{
  "n_layer": 11,
  "activation": "gelu",
  "moe_layers": [0, 1, 2, 3, 4, 5, 6, 7, 8, 9, 10],
  "router_score": "softmax",
  "routed_scale": 1.0,
  "balance_loss": 0.00214,
  "router_z_loss": 0.0001,
  "init_std_router": 0.0212,
  "lr_router": 0.00212,
  "norm": "layernorm",
  "optimizer": "soap_variant",
  "seq_len": 512,
  "dataset": "wikipedia_en"
}
Below are experts of layer 3 (counted from 0) of a mixture-of-experts language model. Rows are named router (the router's row for the expert), down (a neuron's output weights, with its number) and show model dimensions 80-159. Each number is 50 + 15 x the weight over its row's rms, rounded and kept within 0 to 99.
After each expert's rows: a language model's description of what the expert responds to; "raises" lists some tokens whose logits its average output raises strongly, later layers aside. This comes from a sample of Wikipedia text that the model never trained on.

# expert 0
router:49 67 77 33 43 22 49 24 39 32 36 41 21 73 35 45 50 51 23 29 49 37 63 57 55 41 61 04 26 41 65 66 51 62 42 49 46 64 44 41 58 32 46 51 49 65 50 34 56 66 62 43 41 74 43 57 54 68 54 71 51 57 54 59 35 60 35 52 72 50 49 08 68 33 79 73 59 68 78 47
down0:48 41 62 78 57 30 47 38 54 81 23 49 47 55 57 50 44 59 27 56 32 63 45 73 45 77 41 48 76 67 56 44 33 39 33 50 71 35 66 46 56 40 39 63 57 69 47 52 45 53 48 25 73 50 47 53 41 39 44 60 54 39 39 65 69 50 37 56 37 39 38 39 31 34 51 56 36 64 56 60
down1:61 22 69 94 72 61 27 46 37 49 46 36 47 47 40 54 42 51 51 60 51 72 38 54 48 26 46 45 39 65 43 32 56 36 30 38 50 49 57 65 34 18 31 36 47 73 32 58 40 57 43 37 79 36 59 42 44 46 51 34 41 43 37 88 44 66 37 47 19 40 30 51 39 45 40 22 60 56 52 23
down2:71 40 65 41 35 62 34 65 39 72 68 67 60 33 33 39 31 11 53 25 42 52 39 52 22 58 35 46 41 50 34 39 65 55 71 49 36 45 42 77 49 47 59 43 56 61 49 85 74 67 29 54 60 58 45 38 53 20 13 42 47 48 67 37 45 45 58 60 83 67 58 52 38 53 23 47 33 31 51 70
down3:51 22 35 50 64 52 44 73 32 68 32 59 51 24 55 38 49 49 44 73 37 36 48 68 39 41 18 23 58 44 59 58 72 51 61 35 63 43 41 36 85 39 81 51 60 43 40 35 73 69 35 57 62 22 46 43 64 42 74 29 14 73 60 40 66 54 62 39 46 23 46 40 42 54 63 50 32 44 34 56
down4:63 36 39 55 33 66 41 80 36 63 35 58 32 32 62 53 51 23 59 34 48 53 66 57 45 54 61 88 54 22 92 43 39 33 50 37 39 46 59 58 44 26 35 29 49 47 36 45 37 74 42 64 23 41 61 22 47 81 35 60 34 52 43 54 43 56 55 52 54 76 27 37 65 45 46 66 42 41 39 38
down5:70 68 29 67 66 42 35 69 53 38 51 65 46 28 74 61 40 34 40 35 46 44 72 28 47 40 49 46 53 71 64 62 69 63 34 64 62 26 51 20 53 20 41 55 54 30 45 70 54 48 48 42 47 67 62 43 33 65 71 56 40 65 58 34 45 54 49 55 35 24 72 41 65 40 42 65 12 66 31 44
down6:57 67 46 55 18 48 55 39 54 34 29 49 19 78 60 51 43 73 32 54 50 50 53 56 42 81 56 78 48 46 48 41 46 55 46 56 61 24 50 68 61 63 69 65 58 56 44 55 57 53 59 62 33 52 53 47 60 51 48 66 52 38 47 81 34 56 23 48 56 50 42 64 52 51 49 41 41 48 61 47
down7:64 24 43 33 66 82 17 53 53 45 45 24 63 57 61 35 38 50 49 67 31 40 43 48 69 45 55 54 39 53 59 74 56 56 31 37 35 54 70 47 39 66 47 65 43 87 75 55 63 44 50 49 43 53 63 33 43 69 52 68 47 80 25 65 71 20 70 45 60 37 33 58 63 78 63 38 49 60 56 67
down8:51 62 43 53 61 43 48 66 81 49 57 23 55 42 57 73 48 41 40 34 37 96 27 38 49 23 71 51 74 58 72 52 59 54 54 65 49 57 60 40 67 42 39 32 37 68 24 27 51 29 38 43 25 26 38 61 41 47 56 54 39 74 56 24 55 29 46 45 57 45 63 76 84 54 39 11 82 33 22 41
down9:34 55 38 46 56 55 69 47 24 44 54 43 49 69 45 35 50 35 21 73 66 48 54 59 08 56 18 52 46 64 61 52 53 19 38 66 62 60 36 22 74 43 40 70 49 34 73 58 28 57 41 63 57 37 68 51 52 22 32 39 45 67 42 39 48 66 71 75 59 48 61 49 29 23 37 40 51 68 49 45
down10:48 59 30 60 57 44 61 46 41 67 58 33 69 39 42 63 44 41 54 71 11 53 26 52 45 39 39 72 78 33 31 53 27 41 18 35 45 59 56 69 72 19 43 47 58 34 46 45 38 45 72 66 25 43 88 70 51 39 80 24 42 29 35 44 51 44 62 37 30 76 30 77 70 46 42 57 40 29 53 67
down11:52 54 55 49 52 49 66 69 53 41 61 48 56 57 28 57 65 51 51 49 60 33 62 57 33 58 55 44 56 67 47 46 50 55 49 40 55 48 56 54 36 62 35 67 56 76 39 54 38 58 48 64 52 59 52 14 36 17 34 31 52 71 27 45 45 52 53 60 83 62 45 67 56 56 60 45 63 58 28 12
down12:26 44 61 55 66 18 46 71 42 66 55 65 37 38 65 29 38 41 81 68 95 50 44 35 68 62 27 31 27 30 36 64 21 26 42 39 58 54 48 69 26 71 46 48 71 39 58 47 36 58 58 38 50 35 51 60 40 47 49 82 60 33 53 64 35 62 59 58 57 69 70 24 51 51 46 48 43 56 65 37
Description: Content words in prose. Common nouns, verbs, particles and suffixes carrying sentence meaning in running prose, such as film, season, used, cut down, referred.
raises: "au", "ion", "aria"

# expert 9
router:37 84 51 59 71 40 44 44 59 35 53 30 55 58 46 32 57 36 42 51 27 35 69 70 62 52 61 58 41 32 61 54 39 57 51 66 63 38 59 61 26 51 60 55 45 40 67 56 36 66 63 53 21 33 59 58 50 73 33 60 55 79 48 21 55 47 86 31 42 15 33 51 52 40 49 47 80 68 84 59
down0:44 66 55 61 46 73 68 56 60 27 60 37 59 44 70 46 74 40 42 54 58 52 58 57 58 48 26 37 19 33 49 45 67 45 42 58 32 47 27 48 51 44 45 71 65 51 63 30 64 42 54 50 24 82 44 55 40 83 72 66 85 34 52 40 74 53 51 40 31 57 47 47 62 57 61 41 28 42 43 59
down1:54 48 49 34 63 36 61 50 57 46 46 57 58 55 41 52 59 82 58 22 18 61 41 58 60 32 45 49 73 62 60 46 72 46 49 55 51 99 45 50 45 70 85 48 62 38 48 35 52 11 53 49 72 55 56 40 65 63 41 47 51 71 58 57 59 34 55 72 33 38 49 23 38 57 48 57 39 67 46 31
down2:51 83 59 29 59 69 35 63 79 42 44 56 39 38 48 37 56 57 43 52 40 49 58 54 30 24 37 66 43 37 36 74 63 35 38 65 45 18 34 47 63 45 60 41 24 89 45 54 68 46 54 37 66 64 40 32 46 40 37 42 64 65 59 55 52 58 42 51 66 24 35 53 32 85 63 51 56 25 59 74
down3:67 49 52 59 38 48 46 45 47 63 62 37 64 54 31 58 45 13 75 46 20 29 44 26 55 38 97 53 53 53 39 36 21 57 59 42 32 63 51 47 53 60 54 55 49 65 04 60 47 42 51 30 35 39 58 65 53 62 70 39 41 30 64 58 55 50 52 38 53 56 54 56 43 78 36 28 68 68 48 25
down4:50 57 32 49 25 44 24 99 56 63 26 27 59 33 53 36 42 50 52 45 42 35 46 73 41 54 36 51 00 33 41 30 47 22 44 67 40 47 72 44 25 49 58 49 36 66 66 61 50 33 37 50 31 43 50 60 28 34 50 55 55 33 40 48 41 70 38 51 43 34 34 54 51 49 45 61 63 49 36 32
down5:47 56 63 51 39 65 42 55 57 70 35 48 49 63 65 49 44 49 29 65 44 40 50 43 41 38 53 41 86 35 54 08 56 65 56 47 56 65 40 37 58 48 36 28 29 20 27 30 73 53 58 71 40 37 43 53 41 34 37 65 51 66 54 63 55 60 29 80 43 49 21 22 47 27 49 45 35 59 39 47
down6:42 60 56 65 34 49 52 66 54 59 55 24 51 57 35 73 74 47 36 58 83 48 73 62 76 63 40 50 52 67 45 31 52 51 76 47 55 69 72 48 54 42 38 67 41 46 38 70 59 30 29 91 70 62 57 44 73 32 57 46 54 35 50 21 40 37 61 59 47 46 57 47 74 51 69 44 45 22 15 47
down7:44 57 58 57 47 60 24 75 48 40 48 38 64 34 64 52 26 54 50 38 38 16 10 50 61 67 54 60 36 53 48 31 61 46 61 75 58 39 70 61 50 43 44 51 55 54 20 61 54 77 58 44 63 53 38 44 41 61 52 84 14 49 49 72 52 28 42 49 61 55 57 61 66 79 47 71 24 53 43 59
down8:61 51 47 73 66 42 50 50 08 61 70 21 57 48 20 47 47 47 39 62 47 50 75 56 66 47 34 50 70 32 51 31 43 18 42 51 45 37 48 64 55 56 51 62 66 61 47 36 32 46 71 39 13 50 33 43 58 51 45 50 50 36 18 68 71 53 23 73 34 65 35 32 41 40 52 36 59 49 41 21
down9:37 44 40 76 27 59 56 44 65 44 48 73 43 42 48 35 55 62 67 67 75 71 63 69 49 23 81 40 45 54 35 50 44 42 47 60 63 59 41 61 36 67 68 17 76 28 85 54 44 17 52 42 33 59 60 53 38 38 58 29 57 31 33 62 51 32 33 33 73 49 72 35 33 60 41 33 45 65 19 36
down10:56 68 55 76 48 19 68 57 30 36 27 62 54 42 47 65 40 13 59 43 43 62 52 54 45 52 29 14 71 62 85 46 50 47 49 67 39 33 39 46 58 27 64 20 49 39 44 40 70 45 55 62 17 59 59 55 53 66 34 44 65 28 65 50 55 68 58 39 45 58 38 55 55 58 40 48 50 44 85 22
down11:59 34 55 43 60 88 58 35 68 49 41 64 35 71 51 75 45 69 39 27 56 34 78 37 72 31 69 47 48 63 36 52 66 54 59 59 72 46 52 22 50 57 47 47 57 46 75 22 63 59 62 58 70 40 54 38 54 36 41 07 57 18 32 51 53 48 39 54 42 51 36 38 55 64 42 65 42 36 20 20
down12:28 55 69 33 49 38 50 53 68 44 32 29 62 48 47 48 43 55 69 25 64 43 33 25 65 52 60 47 42 67 57 45 43 50 38 35 54 61 30 59 45 49 33 50 27 29 59 22 54 69 86 52 59 28 66 54 58 42 77 60 71 62 67 32 22 41 54 29 26 59 42 49 35 52 63 21 42 22 80 42
Description: Word-initial pieces, articles. The article a or an, an opening parenthesis, and first pieces of words split into several tokens, such as av in avant-garde, cons in consent.
raises: "sburg", " Singles", "weight", "f"

# expert 8
router:49 68 47 56 67 60 48 59 70 55 48 48 39 71 38 29 40 20 44 36 69 56 76 86 87 61 40 51 54 28 59 58 57 42 48 49 34 61 57 60 56 28 64 65 29 51 53 32 34 68 50 36 38 41 62 49 62 49 74 49 50 74 53 38 19 64 66 75 68 62 37 48 58 60 51 48 42 38 78 43
down0:45 47 32 43 57 67 44 45 47 55 45 39 53 68 59 63 41 43 42 31 22 35 31 64 58 58 41 70 40 44 40 39 50 55 37 38 32 72 47 74 63 60 52 41 99 67 31 59 44 63 61 61 54 64 29 79 44 62 60 66 52 65 62 70 36 55 66 13 56 44 46 53 47 32 69 59 55 27 20 88
down1:42 87 21 64 61 63 57 25 47 38 59 48 64 49 85 55 52 32 40 57 44 53 66 61 52 41 65 45 80 22 42 53 78 69 39 49 44 34 52 84 47 28 47 42 30 31 43 58 49 19 64 61 60 57 14 67 68 34 33 50 37 72 29 54 32 53 80 40 43 61 50 49 47 37 53 36 56 56 78 38
down2:40 55 52 32 51 42 42 46 57 50 27 39 59 48 61 54 33 48 30 66 75 64 50 44 63 42 59 49 60 21 40 31 51 38 30 77 56 57 45 36 42 70 64 38 63 51 60 37 62 27 53 60 45 45 59 34 54 55 48 76 39 31 48 49 48 42 64 76 69 27 75 32 84 32 85 66 43 33 53 34
down3:59 53 47 65 53 55 73 38 36 45 63 26 62 54 73 35 66 57 62 47 61 52 80 54 42 51 37 48 52 53 49 48 50 31 36 65 47 51 42 70 44 51 78 66 74 30 80 39 31 34 35 68 61 58 46 74 66 38 69 51 26 72 80 79 63 38 62 25 51 50 56 38 52 50 36 42 59 57 29 42
down4:74 42 71 56 44 34 30 52 37 75 46 29 36 57 25 44 34 44 35 37 25 58 33 20 48 21 49 52 18 51 37 43 81 42 42 26 67 49 68 63 55 51 45 48 48 64 56 67 21 11 67 70 58 34 45 54 34 54 41 56 48 40 31 75 35 41 42 54 68 57 46 50 49 56 42 50 63 50 30 33
down5:26 44 46 70 53 49 41 67 35 47 44 71 57 54 70 36 48 44 42 83 25 38 31 63 52 48 35 58 36 44 37 59 46 22 69 62 56 62 58 43 30 49 58 63 30 65 59 50 62 35 57 45 27 78 24 61 65 66 63 46 32 30 37 78 39 57 63 79 50 86 50 36 48 56 55 50 58 56 54 64
down6:83 46 24 51 37 45 33 21 54 40 37 48 46 54 71 31 60 72 60 78 56 61 31 61 40 09 41 68 55 26 76 62 55 39 27 40 51 66 53 57 50 48 61 45 52 47 57 37 20 35 69 65 86 76 71 49 50 45 38 38 18 32 56 34 63 79 44 44 77 64 61 69 28 60 78 34 34 51 49 63
down7:41 56 77 44 57 86 64 29 58 32 48 49 70 28 27 68 25 54 36 63 57 76 69 59 57 40 50 56 61 49 47 68 41 61 61 50 68 50 73 41 44 73 49 72 51 48 38 52 15 62 48 38 50 51 57 16 48 43 80 56 69 39 44 50 59 61 62 52 41 57 46 72 72 61 30 53 26 34 40 53
down8:47 90 56 77 53 41 63 27 79 63 64 61 32 52 38 68 50 44 43 50 42 60 52 41 38 59 72 57 57 38 50 59 34 42 61 57 54 26 49 29 24 48 76 73 49 72 64 53 66 37 54 34 44 36 70 45 31 46 36 38 29 43 45 71 50 82 30 62 71 55 58 59 69 39 27 53 63 54 45 48
down9:19 51 84 45 49 51 51 47 69 58 67 13 39 38 29 81 51 55 48 51 47 35 47 54 57 47 77 40 74 72 36 57 58 79 38 50 63 62 55 37 49 48 45 68 40 39 47 37 32 72 56 56 43 74 36 63 41 51 13 45 55 39 43 53 42 75 54 50 19 44 45 40 43 36 68 40 32 67 64 54
down10:53 59 58 55 88 70 35 44 34 60 56 65 22 73 61 55 47 49 58 52 29 51 63 63 52 51 53 65 51 82 69 55 71 53 86 45 58 40 61 47 79 63 57 37 52 44 31 54 60 80 60 64 55 54 72 55 63 59 23 72 44 55 63 40 54 14 65 51 57 44 50 42 66 51 51 63 66 49 59 39
down11:54 30 48 72 43 35 25 54 13 38 59 46 57 64 53 79 53 52 51 53 48 41 67 63 75 64 41 45 48 55 72 43 50 49 65 70 79 37 36 42 56 63 48 63 50 59 65 43 47 54 59 49 44 39 57 27 75 42 42 63 53 60 45 61 31 57 23 65 46 38 54 75 59 53 61 58 49 56 10 51
down12:64 23 37 61 36 63 59 52 50 59 39 29 48 36 79 51 57 60 48 53 53 45 79 56 64 39 37 59 47 63 37 00 46 43 37 75 45 41 33 71 29 26 31 70 64 44 83 56 47 51 60 51 59 62 28 43 76 59 62 62 39 43 43 63 41 41 55 33 57 24 67 49 47 42 67 71 48 60 31 45
Description: Articles and hyphens. Articles, possessive determiners and hyphens or dashes, in compounds like then-upcoming and under-performing and before noun phrases, such as the, his, their.
raises: "ller", "—", "vor"

# expert 15
router:69 45 42 41 59 40 21 60 46 30 45 55 33 68 49 51 78 28 62 26 66 55 51 67 56 62 40 20 40 47 68 37 38 40 41 40 60 64 42 42 25 37 21 60 56 38 29 33 41 53 72 69 57 52 68 57 55 55 58 61 49 44 39 62 38 31 60 41 67 56 46 55 55 42 78 57 50 55 39 23
down0:38 69 51 72 53 68 41 29 41 77 49 47 44 70 46 58 65 43 40 62 53 42 26 47 69 62 72 18 53 62 68 66 47 68 45 65 56 71 48 30 64 54 46 64 69 27 38 49 47 81 25 83 63 64 70 31 39 31 37 64 55 72 49 57 52 40 65 69 55 71 61 53 70 39 47 45 43 56 65 37
down1:33 60 62 66 52 60 49 44 65 55 62 57 33 75 30 16 56 41 40 69 58 27 44 42 54 48 48 74 43 60 58 43 53 42 54 15 69 49 61 39 46 53 79 66 45 53 70 43 40 12 33 53 45 40 70 52 60 29 31 48 49 74 56 40 43 77 37 48 51 44 76 44 45 38 64 48 53 44 52 45
down2:79 46 99 30 37 39 60 53 52 65 51 38 53 56 59 69 56 30 44 65 14 45 50 33 97 50 49 52 49 58 52 29 24 24 17 58 49 46 06 84 50 41 62 46 33 51 70 74 49 50 59 50 43 37 51 49 45 43 52 57 50 37 65 36 65 54 60 23 62 63 55 59 52 43 54 50 71 60 46 56
down3:34 43 63 64 58 53 51 46 53 50 69 65 49 88 56 60 82 51 51 35 42 43 16 56 57 34 49 49 60 48 28 30 19 51 49 60 39 32 41 21 47 29 22 57 44 42 55 61 36 54 67 44 50 50 31 65 40 23 49 47 42 65 39 38 28 66 41 58 23 44 45 58 58 68 54 49 47 42 31 66
down4:68 28 47 63 48 50 74 42 65 51 43 60 82 31 61 28 64 53 58 41 30 41 58 45 44 26 79 70 47 64 50 61 36 33 60 41 38 49 48 35 43 61 39 31 58 25 42 53 56 38 71 38 57 46 74 46 37 85 55 42 72 55 32 68 47 75 40 14 68 55 65 11 42 35 48 48 17 50 60 75
down5:54 65 42 40 37 37 67 37 41 62 52 45 56 54 36 48 61 49 91 49 59 37 41 54 41 55 27 46 71 61 54 50 71 83 42 67 55 29 57 62 16 40 60 35 42 21 63 75 49 74 68 55 42 36 26 65 63 77 76 46 49 47 58 35 60 56 48 24 45 48 36 53 48 47 37 78 58 24 40 37
down6:38 64 82 47 44 58 56 65 49 44 43 55 37 18 27 26 53 64 72 35 75 57 68 51 47 37 67 65 66 37 47 83 31 29 36 43 70 42 70 40 45 49 46 38 54 36 76 59 39 42 42 77 55 62 57 47 67 64 19 49 62 34 64 65 62 52 52 64 29 53 69 49 53 26 54 54 45 34 64 50
down7:67 55 52 39 62 43 56 49 91 31 40 45 52 75 63 34 68 66 18 63 42 72 36 62 41 84 58 66 66 63 38 31 41 55 54 56 76 40 45 22 66 52 52 58 30 60 48 52 61 54 29 52 44 56 63 72 20 69 37 43 47 52 67 47 56 63 56 56 66 57 62 49 57 61 14 47 60 69 69 21
down8:43 55 52 55 40 67 55 67 59 39 35 64 55 74 18 60 55 53 80 57 86 55 82 53 24 69 72 54 39 20 57 30 43 55 44 57 56 67 33 44 79 54 54 51 68 38 47 32 80 53 43 69 32 28 60 68 10 55 50 23 59 79 81 55 29 57 45 50 20 36 53 25 67 41 53 35 46 43 59 52
down9:56 56 41 38 72 58 69 57 39 41 77 78 52 63 42 33 47 45 58 57 45 64 36 56 60 49 28 34 86 45 60 65 41 42 47 47 59 43 51 74 55 63 58 53 53 47 44 48 73 49 66 40 57 28 52 33 58 68 46 47 33 53 60 47 58 48 57 12 43 62 37 36 49 52 61 67 39 40 55 57
down10:64 46 51 77 32 61 37 64 52 57 46 40 53 71 38 35 36 39 45 36 22 40 51 32 36 54 46 60 35 64 41 39 63 58 25 55 42 56 52 54 82 40 65 76 50 36 62 13 46 48 51 36 26 36 58 33 42 40 38 46 57 66 46 19 57 23 70 61 57 48 51 62 36 20 41 49 59 54 59 57
down11:37 39 35 59 41 47 27 33 36 49 42 42 61 72 29 41 45 49 50 42 50 77 57 50 68 38 37 47 39 70 58 44 41 21 46 67 63 31 51 65 37 57 83 60 63 72 64 36 58 40 43 66 43 53 54 34 47 37 47 42 67 33 54 60 62 67 53 43 46 68 57 80 53 53 58 69 49 30 61 65
down12:59 71 62 62 36 66 20 43 36 41 51 44 61 34 50 72 48 47 72 58 42 58 53 42 73 55 32 49 55 40 55 42 54 49 64 47 68 61 58 65 33 66 29 63 41 42 49 41 67 42 82 40 28 53 40 63 50 69 65 00 60 62 24 48 40 71 58 44 54 58 60 79 65 30 53 65 47 37 30 69
Description: Sentence and row openers. Tokens opening a new sentence or table row, such as month names after On, When or In, and pipes after line breaks in tables.
raises: "\n", ";", " (", " /", "\n\n", " Team"

# expert 11
router:52 46 74 39 54 47 68 46 55 53 52 63 65 62 39 64 57 18 59 36 70 28 51 66 87 47 50 51 58 39 70 79 62 08 45 55 30 59 40 61 33 39 66 47 43 05 59 36 24 54 50 43 42 46 45 65 48 71 68 88 48 49 45 33 55 56 78 49 50 49 44 75 75 65 57 52 46 46 29 36
down0:46 40 62 48 39 49 51 71 46 33 84 43 92 45 45 61 57 80 61 40 61 17 55 54 52 52 63 79 33 61 55 50 30 67 38 62 40 71 34 39 23 55 54 34 56 47 72 50 43 25 47 57 27 46 59 63 61 31 49 60 41 39 36 40 48 43 46 52 50 54 68 61 32 59 60 57 36 58 53 54
down1:30 76 39 46 40 81 58 57 51 20 39 69 57 64 23 40 49 48 63 51 56 53 40 52 37 33 60 32 46 58 52 40 45 39 55 13 47 77 71 48 31 72 58 53 39 62 49 57 64 03 44 47 51 29 52 40 50 24 53 46 54 61 45 41 35 46 69 65 25 35 38 21 42 49 24 60 38 64 47 40
down2:58 10 31 58 51 41 51 56 49 59 34 41 57 52 52 48 39 51 68 53 65 89 61 60 55 55 37 48 44 55 38 30 67 15 51 54 60 55 58 45 27 38 33 50 48 74 36 45 33 28 45 37 70 21 54 68 48 58 44 40 46 28 38 67 34 74 54 47 23 36 73 50 60 58 48 45 64 36 55 71
down3:42 45 22 59 50 55 26 23 24 39 41 65 37 44 62 59 61 42 46 57 68 54 72 55 45 46 34 43 32 47 62 43 65 57 52 50 50 17 79 34 38 74 42 74 54 65 80 56 45 69 57 30 60 34 43 38 43 50 51 49 52 58 49 53 32 60 43 45 43 73 28 61 65 43 50 60 67 55 52 64
down4:61 37 69 45 23 39 40 45 41 51 40 56 58 61 37 69 51 27 60 67 67 47 69 57 58 71 69 61 75 47 73 64 45 44 46 42 12 64 64 46 42 55 45 52 45 40 66 48 41 55 50 44 57 67 61 60 53 36 37 72 78 63 42 75 54 56 51 52 52 70 64 20 29 28 42 52 39 53 44 35
down5:62 42 28 41 49 51 61 43 33 41 73 78 69 67 56 46 63 29 61 69 51 62 24 30 67 44 80 13 52 59 37 46 49 48 72 74 68 74 44 45 48 59 63 37 54 45 73 46 33 18 52 31 63 52 64 42 48 39 60 53 58 71 36 53 57 47 80 56 51 55 66 58 61 35 32 52 31 45 73 54
down6:40 34 35 29 43 75 20 46 52 68 38 42 44 72 39 41 67 84 64 65 74 42 45 59 50 47 57 57 15 53 50 60 53 40 44 52 61 26 55 71 39 30 55 66 58 33 56 70 64 66 36 48 30 41 52 45 46 73 47 40 64 41 61 33 64 60 79 49 52 48 38 31 54 54 32 66 42 49 48 26
down7:44 41 55 37 47 45 55 59 49 49 73 35 47 34 63 49 48 35 38 28 28 59 55 36 41 35 77 34 78 29 50 74 63 53 36 66 28 52 41 36 70 60 61 17 44 52 64 45 60 58 53 50 47 42 51 52 54 45 39 78 61 33 45 30 37 37 87 24 57 36 59 66 62 31 26 61 46 44 64 37
down8:49 37 60 60 54 78 65 82 71 55 64 68 67 64 71 66 44 74 41 40 80 77 75 37 52 31 48 49 70 44 32 57 26 42 51 50 64 48 39 55 39 54 31 34 29 49 44 34 30 89 74 31 67 34 59 54 60 37 61 46 55 64 82 54 46 48 55 38 23 43 65 78 32 56 67 70 41 45 50 19
down9:73 44 36 51 66 50 25 69 44 55 57 45 35 60 27 38 52 90 85 77 70 70 18 09 50 47 47 63 46 62 67 64 22 43 53 50 50 67 47 40 44 53 71 50 31 47 43 46 60 45 50 66 48 55 43 79 40 38 48 40 48 35 43 42 35 49 44 41 63 70 55 55 51 44 45 63 61 49 58 51
down10:55 48 53 34 03 59 57 54 35 62 60 48 50 61 46 24 34 41 45 91 56 49 47 61 48 45 43 72 38 66 52 60 49 52 67 08 49 68 15 62 48 61 46 23 29 50 56 18 46 70 36 76 72 71 50 61 51 52 51 40 40 72 38 57 21 75 60 51 65 51 50 39 62 31 66 44 53 62 37 54
down11:32 65 71 72 53 43 39 59 61 61 54 41 57 20 53 44 27 54 63 33 54 18 32 55 48 70 78 41 26 78 64 51 70 38 53 67 48 46 58 36 85 52 65 51 83 48 37 71 34 27 37 33 46 67 44 46 53 47 53 48 37 25 38 49 37 43 35 57 57 61 29 51 63 60 59 60 45 60 45 60
down12:53 54 42 68 31 72 45 58 42 21 50 39 56 53 68 72 48 37 64 53 60 52 55 28 57 60 36 38 49 53 51 18 26 43 34 49 60 37 63 52 66 65 50 84 72 58 38 39 70 55 51 53 69 82 28 27 48 57 71 47 56 42 58 56 53 71 57 65 76 44 68 47 61 44 52 37 64 59 47 41
Description: Commas and conjunctions. Commas, and, or, semicolons and slashes joining items, like the comma between an author and a year in species names or in thousands figures.
raises: "sp", "ties", "ex", "unc"

# expert 13
router:69 43 56 45 47 57 47 49 33 46 61 66 51 42 39 41 57 29 42 20 54 54 37 78 61 59 42 48 63 31 70 66 45 35 33 76 71 55 54 58 16 66 52 66 42 22 54 58 27 73 84 39 54 92 47 64 64 50 64 50 50 30 08 45 57 53 38 34 69 56 44 61 65 50 45 66 56 67 45 26
down0:35 86 47 43 40 39 21 55 65 65 32 54 47 72 42 45 63 42 48 53 47 23 34 59 59 41 57 42 39 29 59 59 38 55 24 78 40 50 46 37 30 62 46 52 31 70 48 49 26 70 50 16 55 72 50 61 27 37 55 39 42 51 64 42 47 82 71 58 66 56 52 85 44 41 69 51 51 54 64 34
down1:25 71 65 76 76 53 36 32 28 55 56 49 48 72 63 63 51 38 77 56 41 38 39 43 41 37 45 42 47 56 51 54 33 60 38 41 46 09 43 27 40 34 50 16 31 58 59 57 42 46 27 52 42 62 60 47 60 39 40 37 51 54 38 25 49 76 46 46 69 74 41 55 44 47 57 64 35 51 82 47
down2:37 60 57 32 44 32 81 39 72 56 44 34 43 52 33 47 32 52 38 42 76 22 56 65 68 62 57 24 25 55 53 59 59 72 60 37 37 45 57 53 74 69 53 50 55 90 58 47 55 43 33 38 61 70 72 39 39 33 47 61 46 83 60 46 64 50 43 39 36 42 58 51 51 34 72 41 55 48 53 50
down3:86 54 26 52 21 44 30 48 61 49 26 45 86 51 34 17 41 64 45 48 66 97 34 73 39 59 44 47 72 51 30 58 58 28 61 62 67 64 73 53 37 58 43 33 33 51 55 39 53 50 43 41 28 17 71 41 46 66 40 68 73 45 36 39 34 50 47 34 65 34 46 41 50 58 45 78 50 40 36 55
down4:63 38 69 50 72 61 55 54 62 53 53 28 56 50 91 53 41 47 71 66 92 38 52 34 47 45 54 68 38 55 56 94 71 47 54 24 58 35 46 49 30 22 47 65 38 61 55 62 41 42 49 56 26 28 58 34 74 54 51 57 60 48 47 41 62 50 58 46 55 38 47 37 65 60 43 58 65 33 30 67
down5:68 48 69 33 59 50 44 58 29 11 31 55 39 30 41 57 41 69 33 40 50 53 46 37 47 43 49 63 67 71 58 36 36 53 54 55 61 40 47 71 50 11 46 42 61 71 72 49 53 56 59 68 52 13 65 49 25 35 54 57 45 49 47 58 73 37 48 67 57 58 35 50 50 73 40 86 53 41 43 28
down6:46 46 49 61 39 38 07 81 50 61 42 47 51 18 62 37 24 37 48 34 87 48 44 65 57 48 55 57 46 66 72 21 63 53 52 30 50 46 44 36 46 34 29 43 41 69 46 66 29 44 50 39 48 25 43 59 50 39 68 53 25 59 50 45 30 63 63 86 63 42 50 80 70 70 42 43 65 28 55 72
down7:68 44 61 58 68 29 61 31 62 46 46 64 55 32 50 23 41 71 70 60 22 68 36 82 35 60 41 38 41 62 58 58 44 65 55 49 34 57 38 57 74 21 35 43 28 56 59 80 42 53 39 46 33 44 33 35 48 55 71 46 61 38 10 36 50 54 81 48 65 37 29 63 50 71 48 57 29 43 75 57
down8:58 70 49 44 44 58 48 69 69 44 38 48 49 59 53 56 28 43 35 65 29 77 52 64 34 40 75 64 54 57 27 51 31 64 59 34 54 63 86 29 72 37 63 71 37 48 47 68 61 63 63 46 71 83 57 56 23 37 51 45 41 46 43 42 25 42 48 53 27 30 34 52 99 51 41 37 29 32 46 50
down9:16 31 53 70 65 83 44 76 34 55 29 47 41 70 75 80 53 68 52 47 54 45 40 63 45 13 42 41 53 48 65 44 52 67 55 52 70 50 50 62 78 38 42 32 12 75 55 43 55 34 58 75 25 44 39 24 51 50 48 46 51 27 64 36 46 56 67 58 41 33 58 37 73 23 46 43 49 34 37 61
down10:52 79 80 53 64 47 52 80 61 58 44 70 29 79 30 49 55 33 56 36 40 58 50 27 50 51 62 55 44 62 56 62 58 21 48 29 35 53 41 41 66 41 43 56 56 38 50 48 41 59 57 60 43 43 77 77 61 72 35 59 55 69 61 47 30 41 40 48 48 59 72 64 40 27 58 91 48 36 53 34
down11:40 54 52 42 40 54 28 69 19 34 40 50 45 33 45 65 42 56 45 64 52 79 59 52 36 44 55 72 68 52 59 56 38 51 45 46 17 93 40 61 23 57 48 54 66 41 27 49 57 46 66 83 42 78 49 49 35 41 78 48 53 52 28 49 54 73 58 44 47 44 50 32 14 48 64 76 33 52 32 60
down12:51 61 48 79 63 41 62 46 53 43 57 70 26 72 37 65 47 44 78 37 65 50 73 62 32 55 36 40 51 51 55 53 58 26 15 28 53 48 25 62 39 61 54 48 64 53 47 52 75 60 46 52 53 51 65 29 38 71 63 43 46 55 54 37 43 43 89 47 48 29 39 87 52 41 44 38 57 16 33 51
Description: Prepositions and full stops. Prepositions such as of, in, for, by and on after a noun or verb, plus sentence-final periods and heading equals signs.
raises: " ​", " ;", " |", " all"